{
  "num_hidden_layers": 8,
  "hidden_size": 160,
  "n_experts": 32,
  "experts_per_token": 4,
  "d_expert": 96,
  "d_shared_expert": 0,
  "hidden_act": "geglu",
  "moe_layers": [1, 2, 3, 4, 5, 6, 7],
  "router_score": "sigmoid",
  "normalize_top_k": true,
  "routed_scale": 1.0,
  "balance_loss": 0.00091,
  "balance_bias": true,
  "init_std_router": 0.0171,
  "lr_router": 0.00078,
  "vocab_size": 16384,
  "norm": "rmsnorm",
  "norm_eps": 1e-05,
  "tie_word_embeddings": false,
  "optimizer": "adamw",
  "learning_rate": 0.00178,
  "beta1": 0.9,
  "beta2": 0.99,
  "max_grad_norm": 1.0,
  "batch_tokens": [32768, 65536],
  "max_seq_len": 1024,
  "train_tokens": 584800000,
  "max_steps": 12404,
  "dataset": "wikipedia_en"
}
Below are experts of layer 5 (counted from 0) of a mixture-of-experts language model. Rows are named router (the router's row for the expert), down (a neuron's output weights, with its number) and show model dimensions 0-159. Each number is 128 + 24 x the weight over its row's rms, rounded and kept within 0 to 255. Numbers have three digits each.
After each expert's rows: "comes before" lists some tokens at least twice as common just after its tokens as in all text. This comes from a sample of Wikipedia text that the model never trained on. Tokens count by the router's weight.

# expert 17
router:130168117126121141116154136134143143102126148132116103109106116145196152156137155143136121098145136167096119154102145119111103132128113122121157150112097088118142121105148113137129109128200090133130108144145099166150157139114131087119139125138124118143119103193152151136158149093115113147105149135117121121124132150143105140122120093127157173154113139128118175106171123096132113103119130083142098144141104134112098114102135159138148079188144134157160144087123198136131071153152108
down4:105124088113131153141079104120119142167126114112132115148162117142095114134118100118095072159146142137155104126143121169124143073118139128113121122101145104113122145109093103132107124125118136134125145089102137133161097157131116155122111116114200124162121128142117127109139068079133083124157098115134125132142143123126104134129120097109163150116151093119168113161119140176136163104153149123099085190139095118107152126099077132175144100142118142113137155114124166109163093104130146
down5:134124110146113108132084140096162096109150123115169138098150154103163105151134142133106098123164171119170144141135161124143131150114055116156151147139161143100129136145138148148117138151119113146143115169095056129120122105127129150135162153136091097127147133157122143105150146128125113126101140089120143094156119120151121116135108140117132128157115099111137103134134156143151173121162124106103134086167183139148143165116127112097112094139122086112159120150099112112111105049089122
down6:174149119120105160137145138095098099100131072137153133115132137097137123119109083115141118120159160136075143145112154147164120143094131124180159165146119100096099108143117125095130098127089182076109141168088113146126077147092154134120156120126123144112169101146133122163110146095111142129133160086160158104124121123121111118097145142127138121160113141113115134094126141151123153143128107115109092158171108135144115199112110131121130119108129143134123099141114084107111127150163159
down7:141114101141163118123109119117150146147159183142083127160124066137158104149129111154146131112098110150164173078130155146154116084133140168080146137138154125166151087137136124129154122126151153087108095150147103118123113127120136061088102141162142102120169156122127144145151142103098140154137110127139110106150147112095101152132142122087166111105118136115124138100092106124155108130137121155078095132105153136112131150117150126108137124137130130102124098135144195161133103090131145
down8:133114120146147149096115137151123110118115120196136095151120123122132134107152131127116132108157137145095126153164128128102121110099139137124136083139113097098105135123112103145117170129160122147091114124132128107138129143119121143126114117138139125130170126137118138134108148076151146125113145088143135113130153160117121142123117107168146113137101087139158140106141120130159141092131094112102073122130097138122115098125137134140118090131145133140183152092092071110135125000164138
comes before: " the", " a", " his", " an", " their", " it"

# expert 18
router:111137130148109137122134129113121139133144133112137131137120140140182127132152156145148118141134115173108146143100138113106123127147115145142134185120127121171161140142142116112125108110159097167180100126130110115154115106107108075140108145109085167051117131096144121131132108117100115170108132138144128149155149128145113112128101123131121133110116155134091145098174121136128124098124163105173094160133115069095120152122123145127106081143133142159116159108176179137113066197106107
down5:184113103185104109104119130141127079103139143133120136110134129139155090126135155135114141131121144116126136099144128149093128108083137092099159107100140075116099127185109170126107115102107155161138093136119136076166162165136133122145128101101135098112118107131146086173151130139131088118165139115115116139123127104125121124108107109133142140122134166099101115129089114112130122069149113111163072170121095132178099138184121131136130128122116136146122142171111122164128108111100153
down6:130125142116079174119170149116096161112133108137090128107117116141119158125150116148127139089091115145123131151126126149136125091151122108113122112161097103130122126102136113118115128157118125105128142140139149131139099145144095095101137152149149080092161068098160123134095145129166144124139093098157113136116096074088168101136155159140130125105114096105126131115126123088110132136153127140157097146130078118137133155165100133127195131108182130164149090151112197130140107106153135
down7:124108100128124159124121089106107135150145133139121098156117115168162097097148122102138131113117163074134153109099120123076098176087136134111150169125150118140136102130141187103183085080130151093141120148109110073147147120124137128171132115140119160122128140096120119117179119142128147144117075134125115102130090131145090135124118144130138163108138098126093140174124139107126152090155123106133120114177075103160090145115150146160128138104140100153129125104165102133115131124118135
down8:119153074118118100098122157109151110142179156141126128117125107150086136155124144105132140143159134147122155142146150089119106113122110130141132091133098109146181109154172110146117110084098153147158160121154113132126098171110110123130098123130137115125083114145138130111077147132102120137165191110101120109116125145130130110123159108091119127110155101109106113119091099083135124143134101134131130061149108153111143117128107131114088168131138106113111120099074176097123159079140160
down9:099074170152120110119088146139130098129133138101068144130146126164109133127159111133119158130152084136084140141177144098103139119153141102137127110125086135088100130137128146112100127136103092112124069150138168127128151086152116128133148126116149125117120120147137152096124080198163129147112142117084149132100151099151113129098149130155154108139124118145127154108109141159145085152147127082082139134109131115135123130140148144125101177141161162097079152115115139131119126124136074
comes before: "0", ",", " |", "–", "6", "7"

# expert 4
router:134165121108091141098121122122148106136116121141083123122097118127164151119151127157163106116099146150122120124139130139142124110119120139098137133136126113132147109109111124127136156143150122143157138143128120136136127138130133145126101133095136149124143137156141168122127148140111095131098117108153106115155130153113102150169112147109111093153126137104125134094186103132140118105109139125171091150112129105077140121113106147121104146118135154122158149101168159135146025255148153
down5:125087100159147102159134128108138106123134148129130127134145109106099125133138145115119130112150139153145105112123117099086133160116092106126125111125161133112098124139159135166135124143114125104120092162146094087101155141132157099161152140084135128090103149121132167129129169123131139154121136135115101151146072101153139145145139154110192176147143116129145139116061180119093142113125101142104169109095194142107158113107148109117076145165123117124125149120171111078098124111116101
down6:127125154112139140123094117110127131145127107125134119123134092082135155141144142149158144092119106138121104127130121129131144157085158117126114093128085111130116110180120123135112137139138130101092139174110144148141159118131134094132089116129126159118189134109153142091115080109125071149168185092134130103134132152142113157148124142099145136144143048121136103095140163107122141068142117108128128104152063109099098165111112090133128104140144109119093122151179113120120114129161158
down7:102146161183138137107116114115129137145155121159114135075147094160128166085123133143145118114117120143178114161134155116141121128122125134086112079133130141146114111137106123120125080128139141120153143155144123131174178066097163100138113151087093114132134129134144142133123148100164119127160102124100133122164124150132087171118095095098139138145091148102137119094107163085145095144110099101159122082092160155075124123130116108121168113117106124130130134165160110152134104160124129
down8:121153151097148130160120095144124133152126059091118153120125135135088143127126120163103170130153111124115117140121158147111114120139159099131141122092130094141139143153119161128106109108099104172116118148154136102142094142154117130139187151151162143125130109158086115109121129162157110145122146130101139129144144140137138119056151149184104112120128102089117152088158090110100152099133108105074152139154090107086079143140142089154135094132096133096109159112126135114143111146105107
down9:122120142066098116106158122145170122173137151139128104169120125146134103126158134154179101145120153169085142131087131162147090101151112146143111147169124149115144141072105185128113160135120130100131129153110096147094111102096134143157143082145077151082143123126125151114123128130115102137098124095102099105144119143122105138119134165111105145107112136129113136133150148168128143183141146169128115162124119099185164120155133161139130167116126136106114125115097123133160155160115142
comes before: "1", "2", " |", "3", "4", "5"

# expert 5
router:147154135139090127096151134152081102138171122083109148106093127146119157109128151138108135136129165148125151121112172135131087137114096132134155156145129117131142128149129144117155127118127114114181135171134100162167123105105135114137133134103106144048109126141123172151138146116094129151147126109134137148153106124147134134123121111084115134152135156156111134112176113141124132130129170079206099122135133100160112145096154172138139120157124125158122147114168203155137095151115139
down3:142147166090160147144120135084149153158159128131150126137140124122176091065082073162156177117155152082111128121089142136099114140138091140094116152077131113155116108076130107084115162107119133118106122122165098129131118104098157118126130121149163109115121195143138152152154107121125144122108147081134125131133142115156117096140101130149129142113114117171089106111154138118117099173148128130128147145154121116166119136116145114125122123125082170116109162148108128106133116156124126
down4:157146112121141108100091094167171095144163168140115106131138122153120129107110133131117141145147142105131160125148116133150121167134121136087143140078106094137118140152150109116072099127145080125108168148130112115184119162133123111112181099156111152114081132103137110149128156098125127113155132119111144113128144125097067153123096109125082155115151111163095149136156169149120128125139110151116121132167119122100152139135138127167096136134122149127155126110081212118134112164144130
down5:098159135130133136153143087151124127170107109123116124120149132113173157144160158135125137123128135159164138111122137173138154126140094138149172150143147088152116156128145103112139108092152171142144106129142089161105095083169147087113105174130115125097139124125138156139145140105131132121153082126107155115146122118139104071129131117088136168098076115106113109148130124164158166149100160131164120134099134119118099177164127096130096104130134121169110121116093176123112113139075118
down6:119125116125126080148123142127138150116099144136153145143196102140106122141152103134129110108123114161150113123150143089092154106189147106109129119151124142120166107085140131168107170128093099098128091112126123111120146090130182085129126085122129145155104132130155108092117073133144127157177115141095120122079146086092121156157128103122152114145123130135162140102125121141097149147110123139116155147151118140090168100102107104093169138154123109129123155141138141158125140065123106
down7:148187110130171108168142093118163173139148138148133106154133122138137176138121124105100140110128104133110160089177114136102178132170148156085129096079111133114126123121129118167151176107082113094107095118142109129130130129129143132157094129129110138118132121195169136101133104153122149126125120132139105123174159138139128137146104131127182138128096092126127131111093129083099113085154120115058105129163114124109130103127121114136085120112100134131110119127145142173126117140118112
comes before: ",", ".", " and", ".\n\n", "'s", " in"

# expert 25
router:125108110156130143123118127147129096115137169075114118125092118140201108133124148198125117098146126186107133137164133106131124142105135134118133147169108135150142173104143117138128100113093111140144153135114127126147116118134137090135121100114115178072116122146122127139131129174109103155086117160135109135173114174126162148104151154138132156142156150147093157117139115119166108099109157109149091151113108110102119111139142134129146123139166122167137133125187175147129087171118095
down2:143113147127110114190147123150149103124128156089124134095140136132121152119120116107120086086163154092146174073180127157132082127102101098165141124174105106147119141125113120125155069137112132108118179121155103110109133118148132139154125164138122121118138152136076128151133139184164152129154104114149148131132101125133154126113129136132116151118160121097106134113090163134137145159094157145129132140110157145125139088101131098156104135182185102118126129150131111092125134098097097
down3:157132121130139097146111126079110132128101138144087098145130139160122145112075141128141119094121148118141125141168126132189110140166137122115138118180123173094112131111140115139120161154111150102126146146125112145097159130135105159095101162127137127200075095128117114158116119095144110115090086099147102153150111151154137150157118111137088163152112147107123119103157107116141147111146075114159160130142119138145093105104102144115153128127163115113167088146091133164132140109161098
down4:137168148125150092149132137130191119148125110149123136067186132161125117146137108132126098107164168136125134161125124130096122148100094115136111108179118128126126133099074106140101093102114141126172149111114140107181171107099152093115117128140102127173100114155122150110127147141117085075127130108113144112129125123117117097152137124107096123140096101113128109141106123090112116123084172156130119108147086092107101137121130159139171161121117115074123098111109151132142142091151117
down5:133119108152131079130135182141122098123129109124125113084104116172128160170168130143143138113135145137154129094184140133122106150144118153119152118104165125102139134168173148147109118136163143128100135077120106142109155107128099115127138093114164079168102156139131161118116116155083130134088155151153110158113134112110168117115157080104161115130086127129143126126085115147084145091132153110111122132170141132103120092129125150136164130123154106130151146069138092117102137162102116
down6:172142137152089145137147108113183154153124115156103136138161132100118140134125144147107118167118128103076165155108081117116162153139112156138176120154136137158153137112063141092158158160135132140122124097123132090151135156106170138167159130112100141124098144124133146133141092141144115131164095122131137119154088148130150133133149095127136129157124128118071143119131119112101117113121113114115161115144148156123136178152130091109142121151103125142093096158117047094160119128103153
comes before: "0", "–", "9", "5", "8", "6"

# expert 9
router:118190116128109106145162127131108136130120154092090156111109106105132150152117156110130127114165152174114155141140109135154055151130115162125118134135113121128157117147112109107109125127128121113129153139147133130140097139126127155124116136147143138088133085120116138136136176148081145132080131158138105116094123119145124148132141144139093155120139153127130156115169099114128142128132132121199123148134065091112126126151124121124189096126153126101096164129148206152150119200134106
down6:086120144145123178123131118136154106113149136143120119134111138155142149166179153089145109118143092185108140093129141152132128171124153128136147109146099172134123118156107135113105125095151138124146184140123124152103157055141152140092133168187075121160118098140156141145175105096110152137138130175149119125099139114122145096156142120147164167110103095155148112161103136125098130147145133141077137149113151130099137134136169128108130125132107179117117154126117142125161149136133127
down7:131091135109125165149123100102095129105152130102117127138135156117134087135120158138118158138156116179098150132110161102113134078123103155133122120057143105121135109119091116142116118108163128165153142113147186140130136146097146094125155091115156104124109135157158118131104121118140122130157126076126182142156128078098171105149128147139114083138092116138135096075103134166162148131157150163143148155125080116167141111130087142154109112139121119093103152111129145148138105150140127
down8:112155163116124169130107141174123098131112128094067168120111097115129118128113113133125137113118119158102146107147096137172131125131126120151164146135117117114128100086149131129116168144105168083113146154112143169134139150127124117121143098145120107129141075105135115105124127165113153184136094097084145084108146106072109145140150164130098140146170129127082121071124150113154199153116119106106121111109126115151107148066112135133134111116154144143130147142138124100120129104138167
down9:127101089162125123163167108154090154089130175120125143101153121098125135141116141103121138089131138156147149108151129142117130113143126155141078124130086105120134151127140150092161104121175112121113151100134137098160109137160095163104135122141147157100127080105137105115110138115118125181121097083123105168145093125108111111179151149170111142098120099126106133105139180134141146104104154099160134124139130096109141097112144145123138166101151117124105178144121056124137110095127147
down10:136132154108095140132086118079129123130127131114121098147125127085082170142143136125155093120124152117169174154123137143146096073142117128148170117149093156159065142175140140105112126136150159132130155117110104125120110136089129139127149139118157102128129151150118159127194160161117138102119111105115130130129135141123131107118124147128117138118141144115152149132083120161144178148124126080135130120122118080106147113093126116143133141137143138095110159140110092137149112026094120
comes before: ":", "-", "\n", " of", " (", " in"

# expert 26
router:115132124116109134119130151164127110110132152153152088102097103130163117183139154163137129121143138153121105137117131129130114119122131131135151122146161122096137145121134100141136119130145116128107057145130146164143123133119127136148153129132135137099118106177142152147173147110117126165106135142139098157095143141139110134166123112116138158149107116155118195074153104096137157100109144095196073169148111141138120099098137152119137098155167152161154141105120213165133119143158138
down3:147159116146151132143152097148100155094173156136091158137094102125127125121143125108102089164110125119187151149139134122148136140090096136121105129129167124203130134122139172100122148111099139103105138162176113111167141136127124152125148137098123129098125141130145109139084126141101149101144122098121158102153093103153121113134130149098103097134146157104080133183120103153096120150092146181157148140119149149133138126171150116135134161104144114111107135103179157116136094135095113
down4:148143179144107156152103158112078075126116153154139111132106116154178063137150107145127152151134169149147171105110138156135137133121149113172134113149153125096072160128129119125162118110155175160108097170098140134118087125111123165117135137146100151144121100136150110087149161110159120163125126120161143160116107134154124073142134114116112109120101082139139134139099127104147170109142137159129106146113147109130082111132153103140109105128118145112117126134151135112155101073125124
down5:136082149147133135101147146125111149158133139138158090163148100118100149146119148127141102086110127160168108109116077124141156145105135133157127153132148189092111087114074132139116101142110168098172100113184136146142101123128108148103106162166150091099116148111142133151109160134129125124131150120112123136127118106121121125108170153170112184069112118141123136106155137115145152116143096139152118139145130125125135162149129119159123130103104098148116134108148080105116092196102135
down6:164112099109096109164100138115108107114125109187100129096164116141177129134128107129122100104119126135170135118123106169158120094114141154134098124142138114142138170129111132095143099097156130115106123094109145094140066105108166201122149150126121164128120119132119106113121102120147120080137093121127109149137141125135143129143121115106121147158161137121166126144115134145097153136083173123124133117154165113098138135142154095179111156106168144099115131132141119104169141051130149
down7:130144151105089175143141132142129112093124119165153138083122169076129128165129185116101117107141103151124151111142117168145104114122125070126122114116130115111151110085129111108089127105163125116130166138145125165134107119129118171133100100135128125120098149172094110159125095070111097075158146075108084110116179109097130117128095142134139142124119152142164110113149120096139108145121143134122113130124151141095128082101110176146152111159097145160113148127116119160103130128135133
comes before: " to", " the", " in", " by", " a", " as"

# expert 22
router:105137104139119108106120149170121089158149143103106107125112148141200138122131159136144093110151120137101074112100120122125108127144111186117120154138122104139156116152139140139120122141163080151160141120146101163153139153125129113090100120111103140114104146157140141140146207107086136140128163164145119105117139157122137136120125117109139138136115141108111131176147133127126100095136163093110107116118126104193117119127131110105078114170166130153131169130129183159170098155131119
down4:173156130131114135186134114125154127127154176122149095162167119115060151109128125095118133120077146156144142126132182152104128090147131178137091125100150138143115089135118088087116144084115122137107119168154121147141128129145117131139142125151093189123106155160144111110129131126100128155159133130134104141134148120141141103140168122127124145102126164112124106123144112153120092148100140127098104110147121087107139096099118151128114107124081141069081122137122080095127123090132108
down5:136117135153135089097132105127156122144137118118116152144169161136183120126147116130120099162131110110155145133090146122155126120144138151134070110093129122132132113097101154146084102134137108184117154102101143118157126133122110142103151137102097097159093102126119118134138142060099152083129129137116135142123117125149153080136129105143116122126116154127142099151186152139097112136154155124037158164140129115141117121163127111105139112154156125130131149110064116134115116072098129
down6:113120119173150135174138131146160146092167172099170104098122109131164106103122125124126112159137093144113171127172161088111142130144119136122134138163119119150106094125102139149151128142098145124133100102140096106136130140159131138128132088121135152126116100112129121119123093130144104120104119136109167113128123131135136116145106124177133144133114142157126131060103156117121107122094132126108128114135194108090111114122112096048151151084085100134164080115069115130155117121159105
down7:109086154137115098106139155119182142135145100150166139089130131101123124088148118107085107138132110113126166104134101146122156143116129152129128151120145170133149079109126112138129128125123125083129100096155132111146111179120100099145101120155128139124136149132098099127133074146154132112125149147188103102160149139127098157115146086139124147176148101140110154095110163084156140135162150137128137112119149081091091119131093111147122157113127085136117097099118200112110096141125122
down8:146130166164127133057182138131121133172163108122120124085134168143130128126138158111118145155137124139099123135141108125133137162136158131124160108103093144081134102149103109150127173124117141184111092106110142154138150115118134124145120113114078140061120153126123129126112105096148127122155150138103130131143112122102142132140146070171136103102094167145148118117170123122140107122136121147130133094173143095115150117135106124101148139101074127148083117133120074103098145174158109
comes before: " the", " he", " The", " a", " and", " was"

# expert 24
router:125120095117104124107133138154109089102116138096159117106135124129221143137136139175105131095115169145087112143128136132135088157118124122106123099125119107133151126140149140173151132067113111113143153124167113130118170136137104105116124092115134140168125123139118125148096134138146115132100145130133098148162129159126141122119134141131114139141131148157112148094141133141096132105102127136209121131138137138170094082122128128121148104148141117167158126097174158153134080201142085
down4:098135147129172077135170091172088104159086140158120111105127129099126152156137114115177143139125129182123127161132157118147083098139130160118125155130086145121115171138133113131125170134160070117117080106117216129053097123129117123103117157087128139135128144143124139124129136108124120161129113140151097154153113129127094129160144170132151148134131125119142144120127161139170107142117137137137121088108117095162132159141121138145132117129135119135122114130109085127152140096120096
down5:099165131144138098131126112118138135135153124144120112109166170141136169129124155101057140112103113110123149095090140151096133150151132109116131155122127168128102136129126114150128090130163159152151114130101146110126120132133145173141162204097126150118124114087153156135105100140114148127140145142143131162156170120126101144143120126200107160117119171110084141158124138138143104084120136153153104137117138189109136076145110152131131140158101120143111104156106186134100130102130118
down6:114134092147145110126118115123084127105131051144144092128127105091135127135160141147132134155107128141109138126114091122118117140118156148099123117146104109119155130121097139139111123133135095162091129082144167125144157152134103113110137133100120084199126087122127143144104117076180105114106154144141153100160118064147131115151125112178119158138135138132099098129133139126099172094115125129195150128093130137123125113121094150123142123130132105118143164104086081142118131088096098
down7:099207108091156103096139112105140155112122171142109168125147131116104118141092123165131148172145124131176158138145092096126127121127138103148168114134110149147099134103127141140128079089130101122131141090140136117089115109141162159140121086152131125145119124130111123106157145108122139157144133139125132112111132137162147144140150179158118134161153104143128170138157119107131120109133131129091116110156086093103141129132125176090112067149115118177132144100110118187099159096106119
down8:135120150119136132147129182117117136127115146149112144110127123123129155131104098115133143150121072141101094117127114107109134100115121128154093085124125104165090147129137091123102102159084111140104128110114108104137142125085077095119103153162122114166167167122154125157129117077133096144156084148148109113109142095117157174097130114112151156149102119178125073072116105134112145155156120106101119157096145149122116160126102078125105144116142079099116149161101137100125107107124144
comes before: "9", "0", "1", "2", "8", ".S"

# expert 12
router:099138130121107131121150120148182115118133128141131106139105118152147136123129158169125138123145149152088115156116112111099109127118115166114131139121112128125169138134116140121134135098160121128170136149124120126176150155117125121124121081145113136103078119140121141139129164126095112135092186154127120139152107154150130136132123070104139124134129135130106107158188076106105106130152140117161079154134098092144101117123131155117140103174115119123105194087205127134160121195166117
down6:134106150099116145089110153131098123185145152116135126155152130093109144140159145138125109125091167149120129126146108136163110159138127098085183122135124087132092113124158124130138131166087115106117128134130128111125153136122152141151118109085109122112124092094111111127144106107148130138190126126134117163106141159119113142151125137123109131122158181104078125059106115151137173141143137150175144106130105105170130136128095139190104155094167123162155146136124177100134111141112162
down7:146174124140116143089149119109131157123126049136119133120142094146104141141134137135156145119139122112124082180138121136124108175099158098139134163136156124157159139107163163117120113148090120153103137115133152128116140163147098133129114173139143104095128093153121140088078136108089097155142123116088149121141126173162115080101141119087113131110130140121124126136155134149116156131104126140169118144123109130111176135177094172129148115118090135135081164120126150120104102083128087
down8:110147116134108162092117129127185113134151119168128121144124087187089130091135117136145122131167185122115134081156117132136119162089097171123116149125094087104150133150123141124102112107123108142101145148119133143128103122130143094110115179180132098148163117129132145094106117130123142078142118164118130130135106152122193106156137126126152101144135111143166110135132115137099104123127162121087103123127127131133068154169102171129108126147151112100062104153144116110135125118155129
down9:157159135133150148079132113159130167143084149113098108161127145099123095127147100140119117137135122177075116146129125135111177123117124115176110099106096133131144157097176136120136130110115119138089147125126112102125142130124102137081123108112122136158135142160150141077104140111145154169141114108124157079151183087133126118137148067095165108150140110119099167129122150134130140102123130117119064132172110123112102120130110178107136100142126145153170130104100155154132125093112142
down10:133136127086139153107117121150096104109107142114155141145138122097154119137158109148142126112119114106124106110140144131104121148161133109149131093138132116111133113144158123156168088127126150130135136137174139157107106108144089103142127125134133117143138115119118131137088127119154164149098111124122103143126119104146122121151143176162141117151155082146133097178144135155103152155120132153122169128092154150139099093109135132134130088143100091146143111110154000091128107101122167
comes before: " ", " The", "-", " \"", " In", " He"

# expert 3
router:126111088134084134099138158184157078151136134115097109096115123117212149131134145143124096114119143152102132132153136125147112133132114147114156159120126101132152140135130120115124128137151115140149116152118096128121124128132105137161122090152099145123118151179118129119129153159108100143118117139123110142136120160169152150170140149114138135153132157101108125120194155122134099115087130109180092130124108108108133128134121131128106144117128106144161146099190155169168071210136138
down6:112168106094112093170117109151171146136123150087146101152114159106121110148125123144105158125114117140137080119129146152145143167078133129118126153133138120130134139118110102092115133128172117119106123144100137096109144142112129158098108093100140121146133176123142114127151108152148123092123104091127128093121113121165085132150160175127121178120133120102092132136139163108138118119140171196069144123089083099169148119115116111195120127119126160138164128115118130145148114149148174
down7:139161124103106123138100151142149123186132127158131113081155144113131139148142114119143118111112091139175150140118145148149158101124170115140094108091094144136114127117074119122075112144163165083091102147133116160157145090111156092143150122130135152119136128143134159134164148143121088094142153106129130098146116117116104133103122127134115097148088064185125096148136159113138163107132151080135090095155149127112123121116139165138102122102105171160119137135142109165135107165139138
down8:124198127098124162108120098104161112147147115132141111100117132105114160097166163095130122136146121114158111134121111116171171111115119161182132111104122133137118122138125123113124121138115164118116129122132141157174152157159094111141151134140150160095135124127134156169145101117102090117150139107077154133113143124115069105092133148108121126089107105100126122114164156145119110127166146109067082144149099126120074162111102155084134091145128139108122147177124164117122130142163139
down9:120097070141136134115123171151157095140134157132142148115119121114175130183114115126115118092147136134110140132195159144143118112132126113124156122134111103159093111077101141113134132099143133097112132153107106152114116121134140126148120131144125114167136139118156069138084108174143124127106081094082088120147110167129166150122129141129184157103138131109110168113120131115163096099156161122136115139138111216089105137117130122106118142132123130094117122103115123142146170106139145
down10:115137118144141136132155122128095166124088130085152128103128131099128165150114091155104141169166097124121142146223136142143154115148134136151207151154105108174154153112116086141131111136149144125130110155102119083117113161140111143118126122110144111106104142145106097151080129110137137120091116132086082117131132136116118145156146150124111093136115151119125114125164123137109173106137172125120156114146118148076155127114165138098110130142111128107089112112130180107116125167112125
comes before: "0", " |", "1", " ", "3", "5"

# expert 16
router:133139120111098125117141133146164133102129156100112135130102120133205114120151157187131137136110135152126133143134123117117146135142105172131161156120123121131143133122127176134153129126178092130156137115128088138121144157103128094112107076128124160140121149144134153135135125133121114138104136148141143142154111146152122158141125097120160106112114157131138177097188113111097116099119115092127098162123096118088086122096128149113170099183105130116144162105147209131095067153141136
down0:085156123147120113130148098130178142134145127078131115126145134155076178107147135076117147112148137118111121121146125125071151136121087142089129154115114141131136095118131164104124173147146120121158126158142113164134168119137129159155135125116144093143125137100129104101138104159165096142137116127124137088094149127096145161198093113116150116128107141101108109132131140111112142143095101135087184120105116110148155153115144114107127130160123115130133157105123110149113088037130128
down1:100113123121125109144143136093097120132177122118127139128105128092167160115142134121175133112137138163144171102126111180124143157166105155143106165109147139137130131132148173101145139142170105121140107135126133131145088115092111109149088109156098176174125141142125153155141120129097123074143114100138126123139135085160134135158121136178128129124163106177122156103148114128121148151147108144061098120156145134065146099138134131105109133114114133114123156145146160089108121090100079
down2:148150115120125149134172081146059124153176131131129169084095107139113128164145139136131130121191106126144124130123147123140142149153132149089158123089103142109134146161152175111146120135120124119172153143161164165157149132145120145151083144118173108097100138138157137114143126153114114150153140176123119144133168118134121148088121157110120123154131105128191133122131160121148122130088149087136110111135101111143142128142140117138141129125159134122120171074103175121099112086092114
down3:136093135109122112119140141114132128126093121158120142081127125114124130103152121105153126085119142138134147144096125104162150158161123133119142132094120120100133099098096166115158164151107158138127102138120115084099151127072123087107118123126105115144157101146125146143139158104161137129146113072111087110071137134101057108153141117169117138145117109136086117130141129138135133124153077097162129098166112142110116163152196119104132154140091114169141113142130147102118118067106123
down4:123129122142144112167100179109140115113123157105114131138138151092141090114122128133125122123150123145200116119133144084149110137120120107115151148130113183087160136133111125093135166150152144111091121163118094107134115115140158143101117103120109160096151119161137143149133104083145166142148126128150113148147109126129151146135105117144140113169133122158135108105098106103141082102095104112084109127119067079081121112116144124118107112072108163096141134092120101160168116104173155
comes before: " ", " the", " a", " The", " his", " their"

# expert 6
router:157166123135099121135140111126071092121132157099100152126082116144106158105111149132125122117160155169103143141125138109148109155121077169117133156146133109120127151110138132122143136123123128078185178146121123112142121117105127145132124124124134138074110114116118144169119157144083115119117121117117138137149115128159106143112112130098115157139179165120101148117178117109093134101098154093200097139119104104149104122121143143149125110143152102163113157132188202151133115125104139
down4:104178151098133166128155096152115096168141124116066111132114116167140130096131166092138106119106125157177134121104094127101107155138168125141106131153180121154112161151093117129098106111104147097122147126112129128133136106124161123105133148093126102093123114098127128162102129157142143100119120135134151112132138096125152101095147170127088118091128145116167108147098131130104152121139147148141121149060133131104138100161164129128118176062141120142104134118181122110148153116108150
down5:129132102126142072117147124130136099115151151079133155138102122115122176121164108107134139140139129144126130165163114120176169096132102175081146139142127136134143134103115143125155177137129143141131124131126121108133134111129123115118081129116131086114156122119134103134099073186118133102162099126096143070118130137157106164154132182118120122139122198117108117094088118163130137139115138129158147129111142122112117125138108099126101164112108101133112087142158147144097133188181160
down6:128097104113162142133138150142128153130136102097142161131124084149119132176140149162124103134109120150136125132149129101115125124117173138106134094123106127099151104133193120159141141134117096124150163137118111119119126140135120115082113122092163152130137105171146126095088121132165147147124085111148116092155162156110079180146136139120130094110162110147085094154112150142113118139132142109122128185143126133114142124141064149119108112122120116152137161146099115189159111064080107
down7:129159091094104125132108144147132123138113110139115120157155144132095173084129129114082161105116155107139145138114138127144087129118153118162137140113123109130057143136124098085105122106115130170114157125137137118160107155119158141060127136125108148105120161132129151157141132131109131117122186104125139154124133107161104121131164162137122136116118173138130130169133143142105153096125141129143138163122120108146137147128135112145143114086139128137119118126097066134114139015087165
down8:103116122125117145147089105135106146168182117167141126098129164124166118103117136086105134080138167120141134104121129146140149111086165146139116177096165117150127163127107077120136117088140173166110115137145156134145102139106107168146146137157178138090131125093155121121156134129104114115122129094104154125139156132116140126097145148109158144104092138137113168117123118116135159144151163095121140103103125118153119178149159087114135088125122152131073164123146170172128131111104144
comes before: " of", ",", ".", " in", " and", ".\n\n"